config.yaml
n_experts: 80
positions: "rope"
decay_shape: "linear"
Below are experts of layer 2 (counted from 0) of a mixture-of-experts language model. Rows are named router (the router's row for the expert), gate (a neuron's input weights, with its number), up (a neuron's input weights, with its number) and show model dimensions 0-127. Each number is 500 + 40 x the weight over its row's rms, rounded and kept within 0 to 999. Numbers have three digits each.
Before each expert's rows: "comes after" lists some tokens at least twice as common just before its tokens as in all text. This comes from a sample of Wikipedia text that the model never trained on. Tokens count by the router's weight.

# expert 36
comes after: " the", " a", " The", "The", " his", " this"
router:562470508445433526476443513510482455490516506495489485525376560600537532474471547453486514443487494410522487522527508550403463453489484494503492526491472565424487474522528462571487519544475442517417418522520465552519517467455530520562570493457511537499502615574534492463527501533510575535398366480448454527514454541399547522522535485540563487519498485490494550469542488501488489537497
gate0:531475473464545407464532549543513493483480450502451470554470522429524499498613571455464534463442499435509556526555511505486456530548455525458493566425452570500482497489529457518456551459440499524470440544492551540490572533454504540493416449442446541477468529498480551462507508472490527494412457489521502512561460428595477542455483445515522464534436510486464577470518487477488441533480
up0:532464444470499454482559490542533425483528464479501409547452565570536473494498568428454458507521514418413507565554510554440446507529499412532467531419467482564476502523554460583475542541483541405466492547485437483481525515388497531507505503482467499497479537439582530463492495517533520473425499531480468506468518455502409467483497488529515472498441488516528478505549546471519501544496

# expert 31
comes after: " the", " a", " his", " The", "'s", " United"
router:433481491450493544487487557483526542493527433506500465444473544483555491544430484434535561482468496445523459541482582492482504489534482525484444489471527523519447505592563517508474450524487518510336497509459452534556512549480481497529525516548451473488457464491467476499558526566589477496463434486546468511501523466483509493456524523424458572454560493532515547505481479492513411563518
gate0:445563510454522539482535529518513515561454508443554473492397523488499472463546574473485512408501479505513468570539471566540472479468525544513503461513550456482480493493524521487453510510477502494483501501547528522410534513536407519519531500527481454480484468490481462527513580544498479412460521462524538607561495503520457474514470529504480435510480434458511472549566407531505549488505
up0:488486478526547533452530502532561444483492424446519566431449554491502518482520526496453535451494451521497555556515488500485547516513516514459451508605537469445468522492545534484491446527410513486497513448478408502515504522526528494546537419548460504507481451585534497495557503485469577457491544423537528525489462529507516500503490543515448480532470416487518469480480431509475571422473

# expert 22
comes after: " ", ".", "–", " (", ",", ":"
router:510481531414508451546502534514496505449481496584537490525377490518458534462517575499422516450502548570476476482513492503490513504455541516487476571479525578493457502448503498535466515439459520519489475516455523445510457418503472524513476474449520535475513511511527479493508530479486546529478455558530569455513403391513489449511516491427503495514491468514475493478477591496583490548516
gate0:539475499456529488506513491499492464504477539479510493491445458571481432408537553500436498511499540471466484504507463515521541473479487537591538506435443583520446493510528357477521526459471555498502473439538537475574488497504404574474501508463566533513553497534444521455470538502506520423555527405489511469507594515529540447487538521496524450552490473477461535399559551451489523517460
up0:495552553526457512480534466534510519471508476545518482536554561408550564522440537480469479449537495568536505500482527480462459524501574479426430508539514492544596500459471565530554449518516475437547552502492467540435530537513562514497495518525407490490448565440536523492466430546502475584457439519529526516511404551492497548458476507577498511464489503499572455577466442502509517451521

# expert 61
comes after: " ", "-", " |", " (", "|", "–"
router:526537493445495452499421549484448466529455452540520525539420495473451534498461410520449500464443488503459516545456517521476440523513460514412564511522489405566547490418469450509454488577528495544460385541525572410522515529511547508500423467522571512542516555535435494516430459509459552513463539524513441489492515506477464501537534436529545472496480512570535505464546538443540448538547
gate0:462443514448471456463508536432542413520525568525487512503468568482542494515583522538517539500541489420435516519417478500491515502422468469525518514457498510523514478448499413429519449557598489457496437493477487464554484515441532451457486498476541510517492527531470534488495439525537481483454523458500508493540531462526509560496552401490527495492430535518535587456457465541532454446523
up0:477481468487492450535553446525555488469472492467569436531519481504501467570557434490512504490471475558507513502449490465509474549484473521449429442582435482527517460507465463549540528500532556445522564504499487483467456515500528477465523450520545484558585466388497434506525429473467489517522541583431479521555462449486429484500505500445506562455491548543557486431470500535567481488486

# expert 49
comes after: " ", "0", " played", "1", "–", " born"
router:459500499429491473504426421511442516633488556443461535465524532513461574468530520496489466468503588484506517557549509479511485512518490472487516439457461518497491505498485422470463556490461548523487507442497431518469454566537473451451512512393456501452480520507561523488572560431463479509518477553466481569548519545506525546541556515491467486532470486484517502450564521464484407541568
gate0:482510528461491430435504552549432435464524498456500518545535501497468511570575480549483495531552571508398460464525506488567484467485510500498542501498491459518500499490523509438629428535469430447509490490458541475443431461450466484508481458506446543534470512511481464488427428496472490437511525493492524651544500463475572543520502505520433537473537486562482528538526496520482480521462
up0:487492526551476517512527462511501469542477522504467498476514465523515438463485578514529513446473465464544522502510518509527535496623505540517472527537508474532489482515565509573419539448421498488555479488489461511532533573503510612487431493484568528474528534497472513486543521507488507491493421483592501504518462523483479502496452529553454469554487571487534460534483601592491499503497

# expert 78
comes after: " ", " (", " in", "–", ":", "/"
router:491507513476485505521562432486476520616571578548506454498447427474505543495512509509529547432521529524516585503528521488537500477470445532502444514464484435503460548566461457529533547529486567488496544563571438574437437510451456462513521541470553529446475548481557459473499515460471525474475411493574456576519529460489466499449540430522513531454553493495456466468519593467500534517542
gate0:491456526513537501509519491522536448542466469391464522476518393596522502468520517455496507483384464481511488534543447491558452538482577589519516514563473460507523550489482488559536498475476428545485506505497507460507520452488522574482493516427540542520536545524440523504464504521594512517490528493533542522539529549436534429447521463436530459537593499532450501513500384558588501490514
up0:482469434549515520515555449493500496506490441514438524402495439482486497511475530546501522553484481486543541504566491444502475553457501466491474587441489542493505582476464516572501514480467411541492491524504513475465476494569533497513481554486517473525428507439412515497488565517514483443519464496571547456532507541438536402479504423470542504545503501429548453539500379586636506468458

# expert 70
comes after: " ", " (", "–", "201", "202", "\n"
router:544430526462534535491485489469503452600523536473471520454458481495511545514550552540583576467499585494486509551483559536494526530486477452472414513541435471466491434552494563437453575525418449484441472510563475469509450492558482466511498486534492495476490452507577451548482551441521508445495543515489474501513569466590454528496457488510613553459510469502474509558514510486472469533499
gate0:416537514491534516411527540507560481470464488524493517536517503515544410429462545449499535472506489471480506542472482461530507441499475516519448506566503541462513503542609520454398541541505474534591595502557471481504533519441476517546457502551422560554511559534512514496479474544583527493458494480406444491533519525469522484414485476525527490497468546498573535548521527593480534461522
up0:483476561536478452536503520469465510482528545417489554457452521512507446509428530476532483489474519490540495498391516522505527480468495585418548541523498456493569510561513494529502490461471547467556526534465544545514495540543458501541506502489514491471511520483503518509497472506487576559416506487470547502560409504565545437516538527496477546513492468516527507501388532434502440465537

# expert 10
comes after: ",", " such", " known", " well", ")", " served"
router:552480503505502554497517445475476497539520503504486450502514539478503556488511571551522520540510489478500504529466458516550563494537551548518496448497434472526479531558531524513500391497528533490495507519583497511456462474566471461459454561479531550473474485438571564503553443465537471469487498523488432617479497549515479489503465503441459489513485565506471507485509457438546426503574
gate0:484554521446554504456489518542510514476485546513487537545478484522451499444539516430380537463457531482517567478528454500462450516503433591534554568499524467466605542441477482546436500509477498555492503492538533527593562479446509518531515483508500483476494502580473524471452512411498468525506511530545453525521492538514533500508476478498531556506493459555474409482372501504499536513476
up0:511549488510497477565583446460518524485453448456529533524469441504510455545540514506495463567438548485480519510487486456510527408489530570530520497487561489505487422370447467489520562512410522444510512516531503487501515562491455505500521456474513491471491459565508500498519498487538438558593595476498539559498529552534524521556530470457508473488511466510512505457533499506533511509528

# expert 32
comes after: "0", ")", "1", "%", "2", "3"
router:482573557512589480517461501501547517506555546539494524468482548471509573518522431451505426524488539511476568585590454548539529500510536514578491489428467471456472431420511496537509460457486453580533459473491491515494555484494482518515481488472461507499507503463483520534461395420529467501514505525529500459495528593596494554566559489545430534464512534541516449503485445514628489468491
gate0:508446465462462539426492466485409474528508482513574486501489417540550485472450490560456545495494556522432478491519430496471480436515435471515464499514549554494471551505486539522506476476451524461455554513524539495492473542430475508508532462471523485447469524534536453444497429563517561504491464434544465580484493454458465503488481460474528483499565464462493542475528461470547479576496
up0:528398467506474517538459471492519502464490523543496447448537497471479427512445479495463517581548461465494492418502490477508552529561510394445460460551550488518476555513438523478533473556548528582513467488525486537507504610553484448497440506508452506571500478547503460490434542531394484494456519547521496451476545532476499535470552425499486554457482558524501440489466499538531469530510

# expert 6
comes after: "201", "–", "200", "202", "199", "198"
router:472511556477498491515454535487412462555578545545481497555395473520491533525464484441515497531437488515517487554466550455463516479467543588480518530523506507508526486518492526514547509460547526464460409518493499509428384528478432448487611445450586550465467542486504463524506504490536533509506499479487507547463545528538533490487497563456454498503520537453459534432481521449522413433546
gate0:537478504470493479537500556545554502564463574494493507522488538537477444454505534527477512455413529475514528553469502508473480498428512455501517446462456494477506476505507428545435447550534531456498449476529521475457570528511562495514517476416528532520487538528492464519602480430403508480542467473513501534557495499467506512481450509457560427485491581451518528458444559490558420468511
up0:537507476553501578516529438521462472461500486480471474538494504427505517513518495500511505581453532462471416522536530521501484522478576524504436412461505470481504453628523457535478482532443467457549521452458547468451610493505607568442506471429490452540502414545454477491475479534479496530507524478469516537470583552499521446539511488493551533531500553421507522487502513582534451452505

# expert 1
comes after: " was", " is", " were", " been", " be", " a"
router:467472482483550497573451496557471451610509527488485508600420528521416557474498503449462489504513448433465485514436530463564457538445532503489561476456446507477471517481450506458471513512536513485430485468555487556489408524484497504437535506519523487523530521503525532539502551521490500447537494394575475535434544481458494518458503586435463520583507508495509544461551506530470467474581
gate0:485507474488506502515452507489527534496508516493532475538471588471538438484472522469550523480489509514519474503426512452412481538506496495402407524425493435525497534475511493527501425539553509434463566510456475536415429544507453486467422533613488432522507496503461460523493433527522484479520521509451450449491501525477471448493465485472578510454488503511468526447480518488494420508561
up0:483567518510500532579527484492553481552506495444494534508454434534499546469567519494509500498454504502503499494486571553514581490439536577492471526604490455514547481426485573502557470544524552515454473548540556501497552520468515438514515525633552499469496501517547505529496500484432438428480514512484533477531423487489486445519506456534471474419514511468549488444476495503501459525530

# expert 52
comes after: ")", "0", "1", "2", "3", "4"
router:438546540488554502528499553530503482535561519525450504492485467475469533430511512427493482440451450450493507503464574491508467512452537510447495494549512417534535436416453551538420531569468469535442469454567443490518461506530478477431475553516479511488517611475515531531545478517512457466470499454446463468503502539487500481525529518498566499542459531531433486493430546503514479560477
gate0:560490482494449525476477457500485553493520476510474500503587438453475536442475531465542457482500482483519449567500477408511527556563531562496565514563492554537502537470441484511545551497538590469514463495416457494514506499425440523551582464470570498538536602533541486487524512524498486536492537527505467466553463460492548516570521555490487520516411425515490484528466465518548450522476
up0:499486543553511512518538550441514413521477564479495475482460521496505512568527458522433466544475501513484517502526501548521516431488472474485473505431477531429499508545504533479471499502464473513431469524528507495461558466563510502462463555466441541479463393480493459498489564411491496481527478496506553507428564512533488522474439452543524525493567567564538540464518450486410491527478

# expert 69
comes after: "==", " the", " a", " and", " his", "'s"
router:488444468406523516486473542533509507536457496498488516517501481441541462501458516468448515446476540486520590590515468483428502465560478430499498493462533531455515516545405548465429552482589496469437549491481456541502565467546581439436504562486519489461436546514471493496497524476470534434513456581499450492472522531513528445456491477452517451459444462513478534525520510492503524548567
gate0:592517450497565513532551505520521558510484504536495457459554532468554518584490491518417484519441524426521530480470499484421426534533456436474387534524547475461486497501452471532554560480518436509572499506463543507521552470509535504503473510560468493503488467498448471558505496514427506536488419528547477478481492503472500469466517487442490494487469526515521486488469518555541476559461
up0:504513525469580472503457527484565428469476527464519462570415495507486460448564515458518524465569444508418507518558474474535559468505528582527551453497475475514541495465588536505434451553512553520506510514537517429485493562550503542515458481415524503476499509520483519477426487445463522518474490506488500501494486460460500506488450504544519522456482429472493489412555494484523451487465

# expert 24
comes after: " ", "–", ".", " (", " −", " +"
router:467517510430530508498486500419547492596457498541484529488542484553477495513460517510528472446447538503484565473478538544521458426511446516520535473470511477461486453488532554470464448487579598490397472522504558542474517573440444474528551529485565557452527486462461493492485517420545541544476467497524455521519437524545499527484519503478453489525486474525529533485522482577521588568566
gate0:491522421533501510513488486544492481454462504464473480506387510458572484424545478419496500492491526487443475474496541482528463587517490595468491517576433557555479538489511457490513578595491585522531463512471503493551524527534522500546480476475453453559545491527483503404481488521510539451579552521452502515479554501522515547509449494489494499502558489483458416533544528447505459513486
up0:523451512603513489510468534510510444553564458503480517477552445501499541422481444470534508485463533524555528515547533504502517517512464478418495481542510470524540521587443514504538487476423513471436517558487472491495461481519501505443487531515535521509532517512530470534561489554444501517501495550468505542498462573464442445481439458484469599442455501462590494494480544487490485560509

# expert 19
comes after: " he", " was", " and", " He", " who", " were"
router:599525534495495489534520443518496575548530501463501528457488541581572473490490432511486477504517518550580559518526512530468464564540540536447413496468465577473460527498501499556557537493538521542448554480482465429494506473542496470493519520532539559534511486498450471475523469546517476543459468519481489559498478439530529521483489535483527589513555546465447481514468517475571455552588
gate0:509503474538484549510554538460459499440539472445549545481549488520532390548463491481476485504483541531464509488505515555520490497468518443509455551588433469492459481571519498528569502516465518511413562456484499523504494434506572479483592543579423479481463451502485373546512480516533481512533496525495503562498475510523522473533439507491571501448540567506461516504512464474575548522561
up0:471471462521472489495608445552499547531466456462463466526506513554492482448527492499491552499580532534457481494511544486513512475467582573504456516530560441545479470549473490487547482505510493499442545540474478592506503495467489573483522525499475520462493513472534472553496478505481462470532456483506515570439478539516528464506458471521427539431526529487539547530441494535564471482537